python train.py --num_hidden_layers=16 --d_expert=32 --normalize_top_k=true --routed_scale=1.0 --init_std_router=0.00796 --num_attention_heads=3 --head_dim=32 --tie_word_embeddings=true --lr_head=0.00766 --max_seq_len=512
Below are experts of layer 9 (counted from 0) of a mixture-of-experts language model. Rows are named router (the router's row for the expert) and show model dimensions 0-95. Each number is 128 + 24 x the weight over its row's rms, rounded and kept within 0 to 255. Numbers have three digits each.
After each expert's rows: "comes before" lists some tokens at least twice as common just after its tokens as in all text. This comes from a sample of Wikipedia text that the model never trained on. Tokens count by the router's weight.

# expert 204
router:130120172087126133125149139048125121131115093148134141124123155121153099111149162155092128134147151157095101117121129141114130132155111132144133152140135150108114117132161089136111176106177127164108131165151115104141144133113100138124138189125133089093119093109117131095135149128142088180
comes before: ", ", ". ", "-", "'", ".", "s"

# expert 87
router:134171129135129121179089154123143117145113095147161156098156166115134096048110174164100128114132135136101137155120118134127152102136099135141129152118153124109114102155143125128125146158126121111111072119129097112125138117141093148174132170119153116121132075115115179135120153134163116134
comes before: "the ", "he ", "it ", "she ", "and ", "a "

# expert 139
router:107134165146124128143123142135142170126103127087141150091135148110115091106139135149115130121116130155088134155109124122122163071126084130141130115107144138134077128153151154130172136159161155156127072137112100081161118091098126103148126122093132090117153110091117162140173133159153145144
comes before: "(", "| ", "and ", "de ", "was ", "|"

# expert 22
router:109137160127092132170085138110156099086121130103118179098143143131104092125141130150137102079126157150124111134120108151133136122142122145129152177122132130100106131144147097139144134161170161165123098135116102117149134055130090116149139136108085144126143116102125162136144187095135141138
comes before: "The ", "He ", "In ", "It ", "This ", "She "

# expert 5
router:153157126123118154129088161099163142112103100118147145116142193129135117100132177147078127086161113187060146138130130147108136107168122128100155142133172131093126119143145129106129149104143118140116131125128109110149131094066113142162163138105097122117126120123119151119147156124130138136
comes before: " ", "\"", "Party ", "Total ", "201", "Year "

# expert 192
router:117119131136095139132138179101138142125132089141123138117166158101142108122113170132108100109149143135125100116140122158134140108132076105109124163143180152099139128146147111115134172138127126175149100147112098108198138111113111123131152150114123114067104107121103123116162144148146125195
comes before: ".", "″", ",", "\n", "} ", ", "

# expert 105
router:119162121105090130107143134129127133129098108112132169095136170121130081098122137138120092122132086130119122146111109104109179107149118136136149154126136138141131142136175098102144134137137146139172124141121122086131127106081130116160146160123130121083177109105139154158183135162122065168
comes before: "of ", "in ", "(", "and ", "for ", "was "

# expert 196
router:130144167108103132144109128133162149160113087135166160101161180130126113116165173140122133099164118122108120165118128115108129094138114141135157156172129113098121120138143113102123151129137112155133144125138052122200129080134132139118120149111082114098153117099115152113150110126152111137
comes before: "- ", "| ", "The ", "In ", "On ", "==="

# expert 241
router:138125137100091143144130127090148139112097110099163137100171124111132127092151146149114126122177135143141150153113121141108128118152107114118125182115133151105121151146137133097119162169110160106153147149141066132192157110111116117133146136109097091116091092104124116107121191118109109152
comes before: "0 ", "\n", "000 ", "1 ", "0", "2 "

# expert 153
router:150133142123099126113123124098125167122079087124175140145141130144105088068126155133118150113135120113077074117148141143133172113166095110110143149137112133135128149181117141110140196129130119140137122123119113115145120120105112166155157178133158133086140129113086130124114133154138103148
comes before: "ed ", "es ", "ing ", "e", "e ", "es"

# expert 130
router:171131126105101141184148152129162111105114112100118138082133152161094103142135131177080126110126121137131139161122116108129165104141108139132134127088116134106108159130162140102194146120170124147148111103142118112118114097096109171151124162127158118079142125110113157117136133151107118177
comes before: "of ", "and ", "in ", "were ", "are ", "to "

# expert 99
router:159137178097141123175102173116101136113094106126161200088144177138112112087147161152105094128158132118136125132148147100130132113127099127134158138116148132116131152142117115121125144121161103119101078136129124090149120070105114121149149158145146085128117109125130139169128132136142116165
comes before: "and ", "which ", "but ", "who ", "including ", "with "

# expert 98
router:111140142132112125125119128119129134159110096110175154096161175117125095134166175141137122123171122140125131148098133130076127117136110159145154129175132107123120149141148095077114138165124088144133132147107056120184125067128147132092125129119122086116142104115118155119150138127111134128
comes before: "- ", "| ", "Personal ", "|---|---|", "|---|---|---|", "Born"

# expert 26
router:145149172119103137123146111117124166147134101095152168092141151141111088140172141186136115112169108140126110147116127138110121118146104130131138135158150138118095109142130121111128152180113135157095127127133104125180123059099090119107163182107129157120120129094076128125147131129127123153
comes before: "- ", "| ", "|---|---|---|---|---|", "|---|---|---|---|---|---|", "|---|---|---|---|", "|---|---|---|"

# expert 122
router:148103126122105155112116157109149131105127122107180144094169155146138109127119159150098111116148102111129079132104165133103134125158113141097139125120124096092063129139143140153187132110136168145119127179150111099124162124100102167142196155117090137103109136121111131122136134135120146135
comes before: "be ", "the ", "have ", "make ", "not ", "take "

# expert 231
router:125123117132085144125082146082150138132120097134141140124125208124118112089136161173100138123174122187110138117109143134128141114156134130098155139165148123087134106159141135104144144139113111130122128106152100096141158062074127143139156156084123126131121116118128110112150156132138125126
comes before: " ", "201", "\"", "200", "202", "199"

# expert 72
router:138145145132110145186152165117138112140090094110142157131125138152163083120153158139125135129154113151125114115123147138120139114124069100141147128132147144082120144169195131119140136097155130128171121156110132122132143067129096124128147180124101085110119092100128111113132164129110094147
comes before: ", ", ". ", ".", ": ", "' ", ") "

# expert 216
router:138118137124141138126118120119090098108112089123154136118189107141153104115161137159114129141150108143086116158108103135136155072132108116105124154120137121093123133122158098108131174165144163115172111178113107134177160104125109135133131162121164135086131134118115145123106151094149153186
comes before: "0", "5", "9", "7", "8", "6"

# expert 25
router:117124114084090139112121128100149104163122145138151168101136143161121107125138147117103090109133124137067111151108092125096131079154090152110141155126144154126114098145098148158150106138159140144129157174129114091148139132098101125143153146105117111128134107096104137157171167129137130192
comes before: "was ", "is ", "had ", "has ", "would ", "were "

# expert 92
router:133139172121115133159128142098140158122082108103172146069139160159096128085144181153123138119153111173127124133110118150129128140134089173131130143106138131104138135133126143130115138112137132155100117136108113118156154078094132105146115134120120169129144137095101175113114170133103061126
comes before: "\n\n", "\n", "\"", "The ", "s ", "\n  "

# expert 172
router:154114142138088165154117146095134176151111116119157151120141191148148122098126165121092117082134131161118108130126102125146138123147078159114145170127162133114134131139129123114104153129189145143126096135115113101158158073130113105121155135135123108092150134115104120085134120093142093159
comes before: "| ", ". ", "–", ": ", ".", ") "

# expert 125
router:121140150094085170169132153087114131117101126130138141114153144134126097121135144150082135141185128146126101123107127159088135155151097131102118138131161156126129104142133126083134128167184126142119106163160102127154144125108077138110144132110116103094159106093114140130178152120082119148
comes before: ", ", "\" ", "'", ". ", "-", ": "

# expert 155
router:147139170079105119177130104086128115146154086126160141067171146141117103112110136139118090084157129131082132137134113125125138132151085108115134139147121094108096128134141120112133132159157119168129071121147119130164158117111135158126149157143135133116116165098085122139138165137138117162
comes before: "a ", "the ", "well ", "an ", "part ", "they "

# expert 236
router:113161132123083125152102136128132157109107119096167165114141144132122071125116155126106108117134086167116131152101146126109175123135098154108140140144141178133059150152153145142133115151118138132143077129133061114121117124102121105166125139096115125111152124123153166151161124144102139162
comes before: "(", "| ", "and ", "– ", "was ", "& "

# expert 151
router:135136159131121156155119140108114164121115148082152185079128168172114110119148129143090134118115081143109132164123108131121127091122105146118143153168136181127087161175168124138144102137138120133144121132123107074126122106093104130147138141120109118100136085123119138161161144129107124171
comes before: "of ", "and ", "in ", "to ", "for ", "with "

# expert 217
router:090146108123099116120170150125164125139115103129142147098169132132134130080131117135064128099151153141132124133094158118131156079134121116101131131144156158109109156149142144151115115161144127152121131110163093106168116086120160166144134148089137115115119125093076138114098188151147129143
comes before: "0 ", "201", "200", "202", "1 ", "199"

# expert 45
router:141095141137090127112120132101131149124133121141122155133134169161140115089129153136078098139146106131099144157136127184135170093132114130166134142129110134127099152145158099142183118147137137152140109135136110093129121083092089128123129171119147102095172109100111171145141144119083092166
comes before: "of ", "in ", "to ", "for ", "with ", "and "

# expert 165
router:150108096126108137149123180100159103117115107138158192063120171142153115104127139143133132123142187143110126125121132171104137089125100144112144141147131154089100142168134128091150102153132107165120104143143127097148146124117129134137120104130149118087152106094123167143129124127073131144
comes before: "to ", "the ", "in ", "with ", "from ", "on "

# expert 157
router:116116101126143160133159155135104127131141109103148158123119150129132108117141128141101126125208110150118102126133113096139123075155129126115153141148134130127133105171138153170144129129151090113105087144129045125170117096134098115146158170091114136112150139105131184138122126109101111142
comes before: "The ", "==", "In ", "===", "== ", "He "

# expert 185
router:110129141084116109147134118129123124115150149090137134102151122140148126124116157123123148134135130136111122107105149111102128100193081131116159125111150127076144150157158096123161166120138124129148143159106103106162129117105128097157183096088077108105144123096078139127155186140148124151
comes before: "\n", "\n\n", "==", "\n  ", "not ", "}, "

# expert 7
router:105134141101078151155120158080113160138126113111152168063140159101120125106135133119101129104140091142127087124134119131132120088134112131154168144141135162083089172172111126100149131155127138134150116174158111115140147098128116167121145144126119131124111090136115161159124140108150084144
comes before: "the ", "a ", "his ", "their ", "this ", "its "

# expert 94
router:147113158148125102139108132145124116139099091124165127131196142117129103083164155157101118133181145122093119110095111124112145100161126137094151138134137100128116178121130120135126147157165152126180099173122124135137140092115117134118129165067114080124137138133100101134135165131156118136
comes before: "0", "5", "4", "2", "6", "3"

# expert 30
router:118092154083119156123120164122146103131103096148147127109130136151162116092155133141107087125143134166137120125129148169079148120147103114091144183144127095115115106143136094133155198137143122119127126165136119105188175109124131144134109136113123137098138151109100113093138153135132084149
comes before: ", ", ". ", "States ", "States", "York ", "."

# expert 162
router:104165130157128121127163151129125108134123101067176160097141153117146117115141147164113100094138103129106074122123151153112138103149115092128176154153115133139141130139127146108144143109180132128169110164123098120146139097119078146143155149087120069121137139126106136124126136115084095136
comes before: "| ", "==", "= ", "== ", "===", "In "

# expert 14
router:123149143131104122183119130096128139118076121115181135102149135139103092079142140176152120108142137195137118116120122136117127103157119143155137152088159145097118137138131099134117173173134144119149098152131094127160128093088097103145131127139084114119144122118128161131145174113134097146
comes before: "\n\n", "\n", "S", "A", "C", "D"

# expert 89
router:113141123134081147133115146117149180101108143109151192117156127103117111119127160119080105079122103155101137146113118167124177113164121134121157143147138152132118138163191127122157119154138143113173085163111090100126145129120087112127139137116104088100133132089127132135149121134116140130
comes before: "of ", "(", "and ", "in ", "code", "birth"

# expert 235
router:131117179078126120123137108078123122130117135102140151131160142156131123088143145136102081101174134187109099152131123114102159135159118105126158126151114132106149127158156117103117167172122094119110124141109138105174143120097103155142180158103141128115101098114124122109175135113136099133
comes before: "-", ", ", "\n", "y ", ". ", "ed "

# expert 61
router:109097133093100129165097114120148114109142105119149132123155137135120125135130148163052096135175129164142128145148143120111131095148081142114128154129154145088079112153157108124140133147134122167164115111158085096175155103132103125125146151118145096095107102117130156127134157166113097142
comes before: "\n", "|", "| ", ")", ") ", "("

# expert 52
router:157129129116123155141108142111148123138119112127131129086183155111123116063152137150142113075124118120128085136106119120136169095138107134094145137129156145074129151141142074133148127137183131134103127133147088086138147092079126116166133142094146122114117151133110154139149160112101132168
comes before: "201", "202", "200", "born ", "199", "198"

# expert 21
router:103138159142100125140146152092123166112133098111129159066180157128133112103146191190063157127120109153087133157103115108136147092137113106112153138142154127126129117126100159130144142168130146145167118112142103111174136094114123124104123149128123111113143134099096131131124129126101123120
comes before: "| ", "0", "1", "2", "3", "– "

# expert 143
router:108104131109136141131131125097140148109138121138138186124108182154132095098127142165123115136130095129098119168115089135100114112178123135135111112120135187118127143157193119124123130163157130176137100141157113107126120122110100149117158149111090104091144136100095156166140152116131105172
comes before: "of ", "was ", "in ", "is ", "to ", "for "

# expert 111
router:126120118139095162150110133118114121132082115108156172111131173160131126097136152119101162092145167130133101190148111140112174095128124133093157130167153121081141162181148132119147144119110131171155098148113117105138141098121107109127140131115151133088114093092132137152093139123141104149
comes before: "by ", "in ", "to ", "on ", "with ", "as "

# expert 123
router:121133107116116132128081096139180191121106122111136189067156138133152095111138127122116117123131108184139126157098137119126162100155102126106154126123146147133123135174124121113141115134133142142123081143100076094139160122107109091175122136125128112115150137131124170145175111142140129142
comes before: "| ", "(", "|", "and ", "was ", "– "

# expert 16
router:123153155087089144128152129120137107149145134129146136078154152122114099118130145160146109147173125110140116158146131150117120101158122137123145144154166151071107154165154176104158149116130113147105124113132107112105153100079152113114115130119082088109090124082146167115124149134179118132
comes before: "a ", "been ", "also ", "not ", "the ", "an "

# expert 222
router:134123123135135129145116192139146170110091119108131150108133138118105125090162189145110145151145120150101106143101113131108143130149100107128137176141176145124137108157122134115138148152139184157135105123158102097179107108087119104141105146095119109077131123085125125112150149134154096146
comes before: ", ", "'", "-", "o ", "a", "i "

# expert 142
router:097123122153140130135108111145154188141072124114151156069148150157133090135111133144115123131114092141107150167099133152099166066126082134138153172108146129130098141168153124127154141158134139132132093112103087081121138125106087100144121118116107113120136131116149145141158134144132150113
comes before: "(", "| ", "and ", "=", "was ", "is "

# expert 13
router:111126161127110156106099139135127124090091100133143126128124134125141134086144152130123093123142120164147103106108134126120160089163104144112155150093162140103127110150137102145122185120174124167141105153109097115136170099137112159145125170102137124116144087127128155112174183144122071133
comes before: ") ", "; ", "C ", "R ", ". ", "S "

# expert 243
router:114128120132133133154124118119124150132113132094138169111146169163132108129116125176106126125129079170107143157117100156117160070146065117119152134133166159094123141152138136110145118148136146176167093119121108071125142101108097101123101120141151140116136113126099179128160146167115116121
comes before: "(", "| ", "and ", "of ", "in ", "is "

# expert 168
router:115136169106111128136092128098159120098115120090138195110128147127106110099119135182113100099136142156133129135117130149137135129153110149132146185123127131094114115142146122128151160140148167157134111125125096112177134061111086113148136144100121146112142110091120175155135173092126124147
comes before: "The ", "He ", "In ", "It ", "\"", "This "

# expert 127
router:145130163135133124144132119071152131113074092096155177116158130119138095110116163166096111118112133138118127115164141135112147147136108139120168171104139129125123110149147103124128152144179121151125141169105125111135150118140085160163138151099172111106067146113096138130158107120124087122
comes before: "s ", "er ", "s", "t ", ": ", "-"

# expert 102
router:113130134100115174143138151122124135103115102107168142120152160115171114103121155141097112112141129117103131140115113141088161127162099119144124177150181143125110150143173107123115156132140104149162108174134086109181159127098090159114139176139128093083135115085118123120137122128159119139
comes before: "\n", ": ", "of ", "\n\n", "- ", "information"

# expert 197
router:147177145108122126122145134082135129156117126098131179138153155172157098122142164131094146117145166149110101095103114143149140131129086143131141142171160147128119099145156082091131118149137128140131121150156106115161135095134089102162119141127124089089107099116109159118132113092167107165
comes before: ", ", ". ", ": ", ".", "'", "\" "

# expert 199
router:116131140108126132152127138123115116104113083126148154128194125151133118090179153150074092119164149159112107151105109106116142110151116124093148195133156174125120128134145124100140158159150155111142126142116109110138143079122117127131165164104128118103147145112068110118147121104125104138
comes before: "0", "5", "4", "2", "7", "6"

# expert 11
router:132098162091115147133091120102147110132082096140132144112140159129138129112153147169143134128144143158121075137138131150109128145136083140127122166152147122114118134153146133124164149138168109112139123163129124138178135105142088125107147175106133082083148096121108167100153165114122071159
comes before: ", ", "\n\n", ". ", ".", "\n", "'"

# expert 82
router:149108122113135119109111140079096162113123098123151166085131179173149106116100155145105103083125126116143110119114098136101175114173119150113159137112121152110126156150169095152110113133200135139144082125129112100146122097131136120132143160137118099096147104123139144152132133155144139161
comes before: "of ", "and ", "in ", "for ", "who ", "("

# expert 251
router:119137136142108148128096133123155147143123113113155142104186174120154117130134144142096103121139098128074117168103135122125130117123110136130141159153149150087140128129130121128179121144157108151168048137098106104179133118119131117158153118086127127097122140075131167150151120127131088147
comes before: "| ", "(", "|", "– ", "and ", "to "

# expert 189
router:127132155111097137144106136107126136124095108100151159100165124120122135107147144154099109128162163146140142160116142154115141102150094146124125208116164166116100142157163141094137116171148172106151135139120098112137136087091103114112144134099083104106096107093121129122139167142136099141
comes before: "\n\n", "\n", "5 ", "0 ", "0", "1 "

# expert 100
router:137130131121132188139147202123121126124106072143137111122184132138147112103134169157138111126155125132097095127117116141124128154126124128095151177126153145090133137110149128127104167111130095149141138160120095123145143065103111120137169119128115139088156069123127147104134144109134127159
comes before: ".", ",", "–", "th ", ", ", "% "

# expert 160
router:155171139094142128165077166099130121099122098138164186100150138158100117081139164145103086137149119134121135156137127101117148116127107118121145153134149117094116133156131130153139154144157133142166089140142115083144109094111115142128132150139144118118095077120110143098109166155141092156
comes before: "and ", "which ", "but ", "including ", "with ", "while "

# expert 248
router:131150153135097124177139121120158178121128107127138136105178142131130117128130143137113066125129127159124091152138128130124139085152102116121132127136151155091115106158125114133153132160152150174141092146130052123158134079097125115113164122126160131081137149085109133126162122101123096146
comes before: "| ", "|", "% ", "(", ".", "; "

# expert 138
router:121176120102117131121126120141127174144118086129150140074147140161155132088128135121085126097124147150111102160126113130146173126165114125080168125163131125063111099139128152135140108149126139152144141093121102115159126101116125107116155182143118118127141119126107142136158188103135088147
comes before: " ", "0 ", "2", "1", "— ", "+"

# expert 59
router:126116145124107164112119114087170135130101104094155118086114143117167130110131114157119093091170146129122092131130127132150173132125115131101172153183152112125082136164124161119157138137144101137125097178146091114135145108106119142124168148084148114114123136113118168100168146104139104139
comes before: "the ", "a ", "his ", "least ", "201", "this "

# expert 238
router:132125146090103122141101148097151179125113131069162181112138169146119117138142160123104124107109088170116137187116129119101154098128112112112128180151128158106127131190120144148152143119128160157157120147119100108146140099114115135107120141116118132087099124140099163146125159117112127155
comes before: "of ", "and ", "to ", "in ", "for ", "with "

# expert 46
router:119125158131095158143178129099124119119102144125133155103144170152151098109158198122111126110199107161141086125126125167123140132116085125084115143144149128109136159133176119101146130110136108126111099160119112116157147090131098137137122157145156127092144127107105148110128158109148092132
comes before: ", ", ". ", ".", ": ", "\" ", "\n"

# expert 131
router:134115142135103131168119175111145132120104075144146159114142138157100099123130131127120111119171112162112093140124119096131123143129114120103148131098169171072123144116135106133131158137146098157138137184101093133165132085083128121120124133147137155101106115131120163106146193111156094148
comes before: ".", ",", "–", "; ", ":", "/"

# expert 178
router:150160157086105116153110135109126151124134109119150158111153131115133099103127174176088121144168141153128146131129133166121143100140086143143126156119140110091128122157154133125114156115188099143152112126102102095172148096124114121131131146146104094110115105068103157097137172119106094132
comes before: "\n", "\n\n", "| ", "- ", ", ", ") "

# expert 215
router:104121158122109136138117163117148135124107086141142141103160151170163124111130146122113125120192150153133099113134126103105140124126093109078133141123155171103119142137137131126119151131143116174140134172116081108144135066097115102139168157141156129080115113092104147116156155094164126143
comes before: ".", "–", ",", "; ", "% ", ":"

# expert 62
router:105150123127101174131095140120183181129108093127167136123190138125136119132110145135108099103136094125095134152113121147095154109140114137106166166136122125109129133123121095137167116141152112162195113171112090131169151092115134115130139125122110124090136120075141130112161135117106120124
comes before: "| ", "(", "/ ", "|", "ft ", "km"

# expert 67
router:114148126095120144166153141097140155128117088115128152127152158150126109090117119131093137094184088150118106107147140146107119119125101116118172123125158145072102128130188151133147105130118170127142101147154123158137138082118118156151154127127119080120147149113105158133128144107150102188
comes before: "the ", "a ", "his ", "its ", "their ", "her "

# expert 246
router:141155174122076124130131120108123168134131096109141156074133147130106091111170157179118123104169160158104100132128131140122132117148110139144146145152138144116117106162142133114128168180126136166103107155124075120133136078125117106109156183120150127108105122102106127112155138108113100150
comes before: "| ", "- ", "|---|---|---|---|---|", "|---|---|---|---|---|---|", "|---|---|---|---|", "|---|---|---|"

# expert 182
router:132133150103127145121111153103125154149108140078130134105128145112132107124160157153066089122178109173147090149108122108100188108153104124145109152159147129128110144118159128105141156144145128109111135172148102108165136125090141130136137173115133125111115084082095143117123153147134110169
comes before: ", ", ". ", ".", ": ", "\n", "ic "

# expert 93
router:121107118118100117155119138099140149148115124109188153078127144126132122089110120166139134094117141125106116116153140133101152074127119134127175193139157139087124158153124123140182121170144150146126096139115098125157112145117127118106186130084136125121101126100127151104125172123137098150
comes before: "the ", "201", "200", "199", "a ", "198"

# expert 69
router:129157159110112133107133129133119153127087112080160141085144142111096093105165162111079131141128118151120110136131134119127189124160099128113150153125148136131128139151109125123148126188124107167145111138123116057142139082114090108150137152091167139092150155104109129162127125153120138123
comes before: "| ", "N ", "(", "W ", "|", "°"

# expert 56
router:077163150100130151120157143096092139112128135127137150113139168152132112125130139156108128129143118186119129126113143153060159118181122098116126169157157122090122132154118123146174113119139110140149094135156092122159142113102089158127123165082109098110121145117104150133134149145169117115
comes before: "\n", "==", "The ", "In ", "\n\n", ": "

# expert 90
router:090150146117080140139116138109140172114127094116150150094196127135121112070140120146107118095133144112095081105132154157101178129146093159159123156138139125131102114132146131115126122157130143106144103160142106117136174090119144152135172131106130103112175109123146164131133130134143106161
comes before: "the ", "his ", "a ", "birth", "her ", "he "

# expert 97
router:077126148105076143131140143132102172137116091103149145089139132126117078081135135178109131092138125138123106104102111138108150105132105150135168124186162140082097130161156124136130120155157111120127117150150105117146166111112139132163170127120131132117146144127133147130119117134175083160
comes before: "the ", "New ", "his ", "Representatives ", "Historic ", "North "

# expert 57
router:097159145142134144176141144115155121100123113120138158103138150138119097116121146143105123095133129139133115150135105130113164088128123127105131151193116152105106143147153097138152111111127160132107067147150095101151159090147143139132121198081160109096123144124114116112154124096112140181
comes before: "201", "202", "200", "of ", "as ", "199"

# expert 193
router:142108138118093138190117138120165138127127113114174145127158164130118117095162170157085120075144101157080123141111108139096137095148101139105130150117166187135135119153121123114129163129159134126139075150133097103129137081123111133129167144098127113108140142102127125086136130102117134141
comes before: "| ", ". ", "201", "202", "8 ", "9 "

# expert 107
router:131151133107113151127116148124129161136111050134135151071141191152145094113119147162121133105130134154076133153101116119122158131181105124084163134153168124093115127155133130118116129133129136159131128114135113100169162101082096129132154141133104140130116129109127149150155160132145086135
comes before: " ", "3", "1", "— ", "2", "4"

# expert 245
router:112136117123129117138123133143152155133103096110160133090155161122118122110145139182104082135125105167102128167101117134115179084137104157115123169116124116126106140191128139117176154159132145172141083125116090082148152105131122095159137120102124115098139146121114126111141135153131111172
comes before: "and ", "| ", "(", "in ", "|", "="

# expert 141
router:131148158096100119112118129080140166133101104123121149095147133153144090128145167115110130134152111199144126141105154153112158144135086145118133155131157127138117095143157118138126177127176116094113102151136097116165137116112071133143142128109144111088121082119138163108158157130134096145
comes before: ", ", ". ", "'", "\n", "; ", ": "

# expert 146
router:127144161129079129147150146103118109143103094144140140109122161147101121112120151141108123120149156145123081105136154124135153118178093144121149196117120135126113134138140127100137147131163111141151118141135070106182134117072122115138160153125162104099132114084133135092134173140141091164
comes before: "\n", "\n\n", "'", ", ", ": ", "=="

# expert 240
router:147109161127139116179100154093140150150116111132168128090128121120102092068127118148104124108148127133126138118156128163099141114146114145137125172123150113125101128151127132087144126147131149168104086145132129115156135044111115161109123178144116110120102141102142154105178145140129142163
comes before: "the ", "a ", "well ", "an ", "he ", "his "

# expert 214
router:146146150113114107162092121088139142169097113125157154120152133101161122131164137140112115141119148145116135103127136113097148139142098163138156145102143107124059120116153109132142156121172128149136125177124093119130142082120111146135123197109172093110101129097081139151140121138102106155
comes before: "s ", "t ", "s", "first ", "ll ", "\n  "

# expert 20
router:111116119105094165112124134100163121097126123113136165107138152154130111119122165155098150094170093167115136119108109168079180085154112127150126163141158139124109130139173079114137150118149099104180134132134126137127141114115111104114143145102147113097147116081147141109172157141132122150
comes before: ": ", "==", "\n", "===", "by", "information"

# expert 135
router:135115161117101130150111143090112136118051122121142145124162138152125105125146161125065119121172125158133107139137115152101139139125113139116159173162124149127124140144156116103163159123142114140101144168152095117114143122087092145115161154124140106108124079115100168130161167112099097138
comes before: ", ", ". ", "ing ", "ed ", "-", "s"

# expert 187
router:141138160130104153117124123129180132129102102119150145120139149153165085117148129142109088126129113190083143176108135120121171115158120141103134142111104120150107125129130110137150163176113114121104103131137091047146120075087123115165136115103111120111143125136134163133155114133131129158
comes before: "| ", "(", "and ", "City ", "State ", "in "

# expert 37
router:149155131126112145118124142133152172129121120111171129097178161119115121120117146136112101116120097144105129173110131125138115078140104128113179157110104139090128123143108140126152138180135125179162073174146091153172132092138105120132156109114128140097132101092135150114116115087118102153
comes before: "| ", "|", "(", "m ", "km ", "km"

# expert 95
router:142149130128108148132075162109115150117116088141146144092142172149143116084104183143110106100191123156097134118109119145107133114150103148087143122156172128087124148165134140109125140120121116124117125127140122109154135087063089125152155159104121161122126126106107147127153125151151141153
comes before: " ", "\"", "Votes ", "Party ", "Total ", "201"

# expert 34
router:100125185137120151134142132128162105129105121117151154111141125129128058109151147175126129137154132185134107131117154129117143110128106122103121135130171104120127131135141108081140131142154140120123102177116123109154150106115096127134136151145149065083125115070118126110163146129157071150
comes before: ", ", ". ", "\n", ".", "; ", "' "

# expert 177
router:099112132084121117130103139115117144166102098136149130112132153126167114105138135121117125115151120151141071102121135139118176108147069143108129165132147129115121155130176091119122171108164130137116134160125119115179148108117110139119131146130151107090153089105125154112175162153162074159
comes before: ", ", ". ", "\n", ".", ") ", "'"

# expert 212
router:119115131144137140131136129095134157125124073115161174140154130141132109100120123146108118113124133170118087088138135126122190096203125137099156137125109164133102140140152097126158109113133108203147103148131106110136152094119146125125138143101148114104149122096077136127117117132121096166
comes before: "| ", "of ", "League ", "|", "in ", "Division "

# expert 164
router:134122118088152123120123130126152137122130102103153156088145144167162104097126150139126093097132123150108130162150097135091133103152107088107124130128120163138109147144195113080164146121137133158130129103158134138159136092105105131107170152087149130068145118094108156120167134115135117161
comes before: "of ", "in ", "to ", "for ", "as ", "and "

# expert 200
router:127125107078111157129118123124143171131101092123153140100158141108132083128108125149107105122125116160109144106103134124107174117162109139118127141120128166131125178174158102091128150133172122165153117164140106101138130101103088090141129167128138126106161144111127199137168120120125099133
comes before: "of ", "(", "| ", "in ", "and ", "for "

# expert 115
router:118116170088146152127114146104144128128130101117118176111151150154131098128125140123118140141163118140087133129102121124110118090147092152105157186113163130120120143157183124089142135138129155151142118174095075099164121133094120135179115168093151136126152114120134130088119121130088107152
comes before: "\n", "\n\n", "The ", "==", "| ", "In "

# expert 234
router:106130138126126167130108120092125171104127108136180183134151206157135105087121140123105119118154103117130116177145125163119145121154110135102133120125143115071152146162146104091157145129130128152118100162130114113153133117127105100125120145058110144106113103118100119151115132124138144157
comes before: "to ", "by ", "in ", "as ", "for ", "on "